Weights of a small mixture-of-experts language model, trained from scratch on English Wikipedia: a variant of Muon for the experts.
Below are experts of layer 10 (counted from 0) of a mixture-of-experts language model. Rows are named router (the router's row for the expert) and show model dimensions 256-319. Each number is 500 + 50 x the weight over its row's rms, rounded and kept within 0 to 999. Numbers have three digits each.
After each expert's rows: "gets" lists some tokens that make up at least twice as much of what it gets as of all text. This comes from a sample of Wikipedia text that the model never trained on. Tokens count by the router's weight.

# expert 14
router:498547424501459526446478495550482438527561453394517541572419557460562556448512531468482466512527450453567518594523474478464354577478438454503465461569472482450601494509564472549501609480495481
gets: " the", " in", " of", " to", " and", " from"

# expert 2
router:493548470512592548457544496466525544538536501508531609528519420589594463479499578525510465504447473495559438516464576446616465477575514553434460555590528497469412412530507530445573441411612542
gets: "\n", "==", " \"", " B", "″", "B"

# expert 11
router:531494468420585579505551501379535591533519549499512551574656491576508426469537474517441492522644550432560445454502508534476533515523508533465461512460579422462502485534474517477640542489490548
gets: "s", "%", ")", "ers", "er", " team"

# expert 1
router:421496454534565537484504485471521500466573500529470557529453506540575425469522483483542551511430516403532439497441514492542539484611421581493460571572499504392446428485465480565557594480516510
gets: "1", "9", "0", "2", "8", "4"

# expert 6
router:452526513482477522454568449442567526511594535505567580521531539537527475556513544537560530566503481375561407452459533415598468478520497567420399500495509456450387331620425571456589535475545572
gets: " |", "2", ";", "0", "ov", " October"

# expert 5
router:474456464449529473474502481514557477550487445518544484505497413574502523552422500575530477539579471594456519387541581488510340551440481445482481526478406477488474434430604505501473555541442480
gets: ",", "\n", " |", ":", ";", "=="

# expert 10
router:542530549558533546429498449495570595619593543513492559534538525519586505515499484558391542544480470525489472488462486495486521498444504610444485540521476530405426479538418539538498560428569605
gets: ".", " |", ").", ")", " and", "us"

# expert 9
router:494511449520458500378518536498587542490410571510522552459471522523532434541545423533514479535471550463500508460565440473557423449524433544567449354500491588489496475568516561479448527544578484
gets: "2", "0", "5", "3", "4", "1"

# expert 12
router:485526528496577514405387460466374510482488612516546470632478457488504482462456510501535570528386467554493519515465478568472419460476535527448468504453549475504620455505457476419506518581505532
gets: "-", " (", "–", "|", "/", "'"

# expert 8
router:603412511552482495499511436490542512512520494442485503500462482477467494450606506483564516533502531403550593526573609544476562454606454463503514463508568520404421575493447383513643464540530445
gets: " A", "S", "A", " I", "N", "O"

# expert 7
router:473562603560538536449544612582436442464513443518397481517518538423472476499523583494497531504436564477512465438394408530457543457456488494602497542585539436539499473546512484450414531449471529
gets: "ed", "ing", "d", " out", " on", " used"

# expert 15
router:484497631502510544548521578512505517452546570503516590590568462530438528507568486551575503551454439469562510462480565568539482522469469554382415536541508577513450502442427470495507525512512460
gets: " ", " N", "ali"